{
  "num_hidden_layers": 8,
  "hidden_act": "swiglu",
  "moe_layers": [0, 1, 2, 3, 4, 5, 6, 7],
  "router_score": "softmax",
  "router_noise": 0.05,
  "lr_router": 0.00085,
  "vocab_size": 32000,
  "norm_eps": 1e-06,
  "max_steps": 6661,
  "dataset": "wikipedia_en"
}
Below are experts of layer 3 (counted from 0) of a mixture-of-experts language model. Rows are named router (the router's row for the expert), down (a neuron's output weights, with its number) and show model dimensions 0-127. Each number is 128 + 32 x the weight over its row's rms, rounded and kept within 0 to 255. Numbers have three digits each.
After each expert's rows: a language model's description of what the expert responds to. This comes from a sample of Wikipedia text that the model never trained on.

# expert 8
router:086113106145159129085085121172102176119144076114147138138144165082100155112148159134166138157142173217075101128146130098132152107121150114113083110151155133155117081134133110061151135127126088056115114130173152123127104135173128069097115128121109085098106151091098119098148139121146139116164124096108064079154149181094115085101123102120122104150162118182111133081176135164150128111107
down0:223158108095107175090150083156133098087095078121140141111129140079180124088143116106187127113082179129097151175129111133079124109121186093112076100121078115082159132151144187138138082144138087090136157141119147153175183143156152067088101129190166126088143127157131132119145126122150152121144137132123158169097090185133080193144124076128160119090077094154096127121123154138119156127094
down1:124124180064125088104096143072121179158137147106122118134185158177145140170104171082104129091149156154076117061084144092077127134135123138123147165171115099092126177142116084082122109149150090117095159110089141120108104110144049114155140105087136163126111108110114108157126167127109164139172070134167128106102159122146147150101137127164169141173139154158144069161115178082137073096101
down2:096139045082161127198142140135163139134146157122110089134150155109184116135158138149133164106139193105114128127134119153106045165147071048113116125123162124159188183111130143140113142127079104135077127184109196131076128122176143207131115140105130179088153114151130133145092153154074129169123146090129109134120114144124173129113159137210087130170132094147082124164107117143130207069146
It responds to: Opening pieces of technical or biological words and LaTeX backslashes, such as pro-, anti-, auto-, neuro-, e-, and "\" before frac or mathbf.

# expert 7
router:162134083144155164172173144141087119111036173129154097080128101110175147088148187217182106135151085152131152113147114124148099097170145067084095128133173143120058180113108085159080144137127176072180157135156127145133180136063131119134117096104079111192183106188131178161104162104085101085155094103067088098089135160079153158080086084114140159128104139154191113131169083187115114089113
down0:112166095145141158153116075127108146114091185150087117089145141154152117148149133169140095112095130174202130176144142164151124166063136123116109133095093083120132123132193180166134120098116182121106122104159116119140149154090119132120058173130158140166153084111178114144148187097151104141169111131139134082084146151133103142166128132148033156119153122079154138121139094104197150130183
down1:090134209185115176111136160133148186161075154147145140115081129109158120158151167071133123107093104132167118153205140057118176113130071183130167097085150137096126137094148150129085098083131093123156152092112086110083155159098048132084132153098110154123131081123233133136191111048134073092103125161093148136117093151121075099101067138179156097160114138098120126160068218124142122127113
down2:122174118098174132128148137129153136116181155109162140146093106132130127146158110071129130176139152092117105124145144134119135155079091121135134150201100142119142127088093135137144125162116153151109111171149122110107141152174088086132171140082174100165101137177124115145097122132064218163070124122061133171130132098132107189137078179127155137081154164206173101158111132090066123088100
It responds to: Common nouns for activities, fields and products, plus suffixes like -ation, -ity and plural s, in expository text, such as production, music, design, research.

# expert 18
router:157107102126073123122118091138096150145121137140108172177143100168070157162145141104142089138115065129117193144087151097136168128158090147102160135099127104073136124090134124086134062104122154122102132155157147109196176181105128118122129156091175054203074129127147110132188061089185165092059118146168111169122107144083143109156145162117070181148093129184140132187111119165170058124174
down0:103137127145156166104141097122122152110170117084106124147095226137096172150128078093150151103148158168121122145146123133127140168116196129100102153131064161113137109102106166143165124162152134125103118151163110155159117168148098117139143080110147065125097115057132117114147172137126100124141104140129090102145141110107088170078127083153134147125068106149062113166080106117077123130139
down1:140120140084127135128117150108080145143154131103198121089130119121129118122137144156146138102146115133187157089111109166121149039117106101153111159148054110142132189092029200143152107198162107070137132175169149115070143175127157126164122108132123147132095095152171122092084138085183125055171070146169120118105110096181178128126110165094147100099129160146184087122173130098158142114216
down2:123074156167166108058191173136083131138149186121134121147111161128073106111108061111111148109095165114191143149119118113168129125185141101156064134187127117158132105186100087111171160105188146174136145167098089076123132077122102090135176176142117130111149153163110123102110106102167092168127106160106170168097107081103154185117108139126183127099119140105140104114149189118126159101119
It responds to: Dashes, pipes and line breaks that open infobox or list lines, plus field names like Born, Website.

# expert 25
router:095174187121112134151172155137156144140109134077130123120100131135181093131154107169156150116151129173102183100195132110132114123182136080112134096100143105169100151116139168169083161210094181098192147122151135131159131106104091104130104122135082149218159119131095116163081154137083061142092081128148128129147141113055108186111087132136095129123077128100159100126144085146190139155097
down0:123103103121085173103112135173067095140135096109138056166114154124078114162103100095174168087101125165090094086173179126154154102102125169174118114164159098067142123152121180085097104129126164099067188106137110111118145142169141142137138152125098108133198135179136137108131165128108138138142112147121095092163118083081149145162107104132118112102100082173139154116126108143153147142069
down1:134153174125115123129071170121137137192144155122126130095127086106080128158145096150099123115075085196115104141210122073100149156099119181146159131111152096134108126128130150087110188115172192099102120113107140139114184106081133122111115162127179145170156209084129165124080098111060157127176140165088117106137161126147136065182144117112080084140074113130156138164176106122122175084112
down2:129077121119069098151084127131220094121180156094090130124155133129160139114121146114141116137197114156199119086109083126132096165147129110105101107133158130141140135185121167133173123115189123095129144102157133137099101185113120106090141088127102110115185072099138162102100058146110176175085107069154120080107114143164060137107164114123076148093092156075130134099156127154172104096142
It responds to: Everyday nouns for time, people and groups after a determiner or number, such as years old, government, family, season, team.

# expert 31
router:090184057162120147088158117069116101063118145093115122100161142089182109144135121104128117080136096137172125159119088147112092165120102119090084150078120120127168146130085092123093189105135162117117132146128108137115122147135161146169084105101140125103154127122114099083164138138106150088098151048090140119066155143083152125155077084134106079140101101130152150080138113133075151131111
down0:138072117130120174117104100193138087055097127122158158161110085117189217160116108124092141084124038168179126125087131162110124152163142102178098109121148065117137142127123159167144140160088072124126146161135156194097117068186092173099208128124122115126178076114156166199120118120183162127166121139105123112112123154089125095149138180137077116083157112076146105067124134093164086083112
down1:083107084143106140174126080170109124162087192105146177142141209138133157191193134168060124141102085135152191081073134203129139123144153088114164146107161134044158135071169142133093078154085129059094167121138161100123078137130095144145141140132135130156135062119095143100114150094131162139099187125181120159134153126163156094141156137142041126126158084149103178130086168094141144139119
down2:121091154125173125143132123148198173126118110089146118114173115137135116200121107165165111126138106144103105195102149111173155098152158135171156136110168138088113169145100072169116111134100168174151108168110070134115125153183170160150094155178116154180119110153112138189097065126099146115099125136123127142098138163171144140120138127151112142085112164130120092125164117106075187102191
It responds to: Word-internal stem fragments after prefixes or hyphens, followed by suffixes like ed, ing, ation, such as unim-press-ed, pre-par-ed, oc-cupancy.

# expert 12
router:095135138127204133085129136177168087126123112146128106093182139140154096056133163091132130146159197154154161148077089143113196147163173167123181126097145119114166102157079115119097093059131119175160080113131144210164173137166105096163143153127141127203128124188095073137128123116110166128085090148124165129149114090155086113116184068094143073190144147110100147137094071197200102131120
down0:167146118137105158168126109118102154041073191118188144115163116113119083136142099113092072108130110178051128114137178080167124167083097109102130105153155118135100106107097095113145165131132117077126160140130082143173161137149085113139082117136098144138094133095132183169155117133153070129136128114137106132129093149098166160164147114126056100160138078112139148148126110133106142206123
down1:119134068109154209068140120154141071197126094167155111137113111162099069098101105155083092142123120115151097105099160141132152116155118124146100149154147159108132176112163142120142088159116098107106131111161126105152164124180130177127099108084158113102178165143154224097108099133111091072121165170107130124104127100167102096080127158091147121176176132186135099136133145140096092154206
down2:131120073113106105134141104145139151114175110054192124159123147070186151069103134122133113116155072058104107174110097137102085112137124090101122153153166131170117102071114153124152082121152050149165076111162131170129110147149155125142190126112102155056172115174147122102146139130124111135140111163115202064088091091086086110133155094155086121042114150128123158096078113117155117066113
It responds to: Prepositions linking a noun or verb to a following phrase, especially of, in, at, from, into.

# expert 29
router:176156151124095133163084147122157124090068164117101096093112092115125096085161159114159110093122084181109199140112093081167076081119060158116178100129100154134069131098097120200141100118051143067158151133120151126085141146157108114167142085128117173145108092150117110168133163125061109159072065097063166113101099151125155119140120153111137056144155068204134097093159111153110158107080
down0:106146181105142151177129131119134120154149098123151139163078255080192110126113162118184138164088131148106140180140141141128131127075187117125173108146104111147132066142160173121121124174099138101124139077123107075082186118135130127155126117110145152124108097119095112105131135157120117089130143148097155067144106097177117147155135187123102157172135140137108132175121088123142128124177
down1:102051121081112143163120084131045124146135180122145145105175143093180111111104125120132110161096101158155165153135160137171124138116183178169155103154145152072101129124103113114095119127093162147138163132114166157128131131089158192138158181125118062056069152113173179100110096139112195150160087167161119123152036109168091172102158118153086124154047101090148105141118181065126131174127
down2:113091096108073095138142143095122178148090115169114172149172189104120184128151124113127122158151146155151145136088139130109146124125175101166135113116120076132133071147092149180147055159107138097135096100110123123134154142167089135086133121124035160162147122121095157121132134146085165070124151159094180127137143130146132246148155120110123092093093075110085076103149140116098081108070
It responds to: Verbs and nouns of sports play and careers, such as played, led, signed, scored, team, right fielder, defending champions, bronze.

# expert 24
router:182104114103123139127150151133127090140171113162123146083117061111089157186082136102137204173130090128167125081102132160142165102157167130177172110183147160162135140150155150113123080115144085115128109095126116143152146114070111133120171156143131128106141120174135203052121093173165121114136089146151077124142112168129126108054052141146131168078095159106113092169095135118155088112163
down0:107122102131170145144127149123151147111091193112110121092125140067130161109177077104138123122127138125172096122150149075157177080111108159085103097101108127096122082102139105162143133055151095099120115143158120134169139101105123206129119137117135161190181140104081095108085130126153130104067081174079131141149141087123129153148093101129115116146136127131116106154162102140150147111137
down1:170143082145120120142113103166140140099155154153139144135150107147149177149074120135104180137107118127088125144020172151123074138113127114124116095158127115117120090129116123114133164095168196114143129162131125083167142145062166134158053147154126169196122077091095146115189118092161074117152130155122126115189102114117103155103135134153098158085123147125123123134075116167137089189176
down2:158101089113166109108116102150121152109092113178117136143134129141166181103158066091118114039144158135166131092084153077135099094156181115089177068135163110129139130127130136104131126114127124134147147165170087089166154147094157122121147110134164123157143113092121083101145126156127161103137114055128087129113163165124121120115158137082147128101106179119124069148080200052152096192117
It responds to: Colons and semicolons ending infobox labels and taxonomy fields, such as Order:, District:, Released:, and score times.

# expert 3
router:122150166116136108111100192156163110164120105125090171172127178187137137124163103113150086143133085044140120084117160127084108165084118116143198169166092163160165086204166204150213113098201100178082157170100139117094104112104157120111110136146117124096115145097157140146143138134116128140127183112158066112110160129069169114115146143088137119128122115172170194145130110087114125146126
down0:092124141112150206089136139120139092091106148139137114162136159124153158122174102170128115178158128130158092089080146126102150144102126117130202099142117166148080154204111161167073141165150147083126084150122127129102179167146131114207102161120146100125110110136111138201123160185046130105195167074149155133139113126064127107068135169088161095110172164078103131136086108120109130130148
down1:159169130120188109085147136108144096111108108130115141101127081113133161106133119112096084161192176130125054130110166123113146116155167176128154094132106196145086093104150115172130133166128149178098085115162152144130108148157060110106218069185128134107117124110111125131140116074128183114101172102070114124133134097112180098126105097121149061161101155112114149105120155040137121108136
down2:114132116083161154169125119101129093091153165062098118134167133099164120203152129137085155123152094150120084100103154122188089117090137182080136116112156101176139136160112126110169110140135121111132106113139156143136063092152135143151112165119071047115156087133123106164158107125098110146143166097098150119169138159130156181076130129143137141081092092170127156169162129109216128103140
It responds to: Single capital letters or pieces inside acronyms and initials, often after brackets or hyphens, such as TE, LBO, GCN.

# expert 19
router:130156134111136128128136141110119072140119152170060158134126138114116135048106148152115199189109083088095146163158149158153164188101136126105150127146162109145145155144178082132067111147141158153166167135116115151080109164160133178103123147126162139197138128090095143115103102151142150116173098103144139129180065169139145152082087091210150117120146166144148124088068111165118147154145
down0:096105166144082108134114064109112101129126084105141150139126060129134149083145130175096104130135130189076133147084177116109171128083127103120178107153145029121188101114149135135127085068080111097086063117176115108140119136089122067205145151116129199138105138133099096134118152146113159099125165126152106211125113146087097104128130144114096135107101149089111121082191191176140174082106
down1:147133161109097083148150183139094168162096110102135151038134114156087151159161141085064108132053070110124108082150168097122110189144127085124138084110174145138126122124150119067168097106113120137090089179144080135174204136088150093142167129152062147170097142109093133098147125147141144172149128082104118144198138129167136161150152123180168120096111154106136094096144118084103127214110
down2:182141121140128128168112152048129156109097108120148131145145098168117201139122116149091108089139146105155106148082177126156047119129089124106141085110159108135063098127112098136104131131179113131192132102116146146129109099104164105114170119132116168075150060143086123119170134116111126138133126064122116124122074148135110157136147097159137102107055158083085135120095149064108112135098
It responds to: Newlines, sentence-final periods and wiki heading markers (==, ===) at ends of sentences, paragraphs, list items and table rows.

# expert 11
router:111137194161187187149099110080100102170138115133158113106163120087128076097093156161159082197141179125106114145154110142163161131136107141130147118060120145074145146158077153074131132100103091174091077105130138202082124156200123129098111198159156159077139096078115038105093134111111125106101160121146130135138152134133113129062125132119137130121117119186097167149097160189109163130160
down0:148075087124066143108122152133116118121101166131134131116127128146181155052115188173107127181152091155104161162163145086132100103129048126141109107139085146124065128137148142150143060121142097090173121073150167130153119147117066130116066123153112156139084142149144115030102140119112092159128146106106131130102105108141145170207082125096174148097143138119151160110163195107127142109161
down1:145176179140145097132078076152123144167202127096136105082146122101166110142151051137123160142127165188173113136120151125172122119145110070111129103124149161063153158133080073202125129136168177014106091185089116132052134125152156073156145111191193077148139135105157123158148170196099136125140124166112117125180110168135101168131125134067101097154120114129130127169142127060159169059136
down2:136153149062087079182137156119087118164145143097103116131111095107130107176112121123119171096111086157138167080163116149104100133104178087125165099149129067140134119133157119098160165160186134124143111089159148158150091146133146108134079110135100159125155124141211177124136133121171097135134156134122162095112103143178133132186158136121102160086106183101176132124151158102120115081137
It responds to: "on" in review-aggregator sentences about games, films and albums, plus km and location words like near, along, approximately.

# expert 13
router:172076129153114103070117080083087101147194105124104146157102170143060158135112098069085133091131103101096106154139069123065140082105132116115120101161100108124127112148131122128169134158126135120156128142106103086110070166093190191096214093111167073102090134089144148096137104151135076086163141086135133144098084120110159150169105135099125129187151103144095111116103083135182144134165
down0:144199131077103207110132113170156158172085155091145092122147121110128115114166103077090135161098187123093164130094144100118096115120153129113096111142085144112113165113074128147127168097086171131125135176149148126169068155081135128121141147121111189122189142142075127149091100141127148130143140154126180088099169149176158075112129203157151101103108097092116077113145146077139165207104
down1:141110144125169133138110166207143106109091097083132107155129108114055124127101185210154108126113110153078203209112083151078171132121093165112128089143110128134163189136120158142094129165195137097156138076209084138137116114073153130153170116137150143112153160124078073103119142152197139116123159164201093119113162061147089180105124171146085148159135071121048134139131134210103090169143
down2:124124127131072107116134088169134143130162082097130145145128157141194110104131145111069163105074139152028139150128111122147161116133163103070154048125155105102090150104091123140153077149132117087122133111099140178100141159057090077108103138145111128106214106107153119086187144114113132125079068148141118123134152101156095165156073108067120207180158117106091161103111102098113152181121
It responds to: Short first syllables of names, often Malay, Indian or Asian, at the start of a word, such as Az, Har, San, Ku, Chi.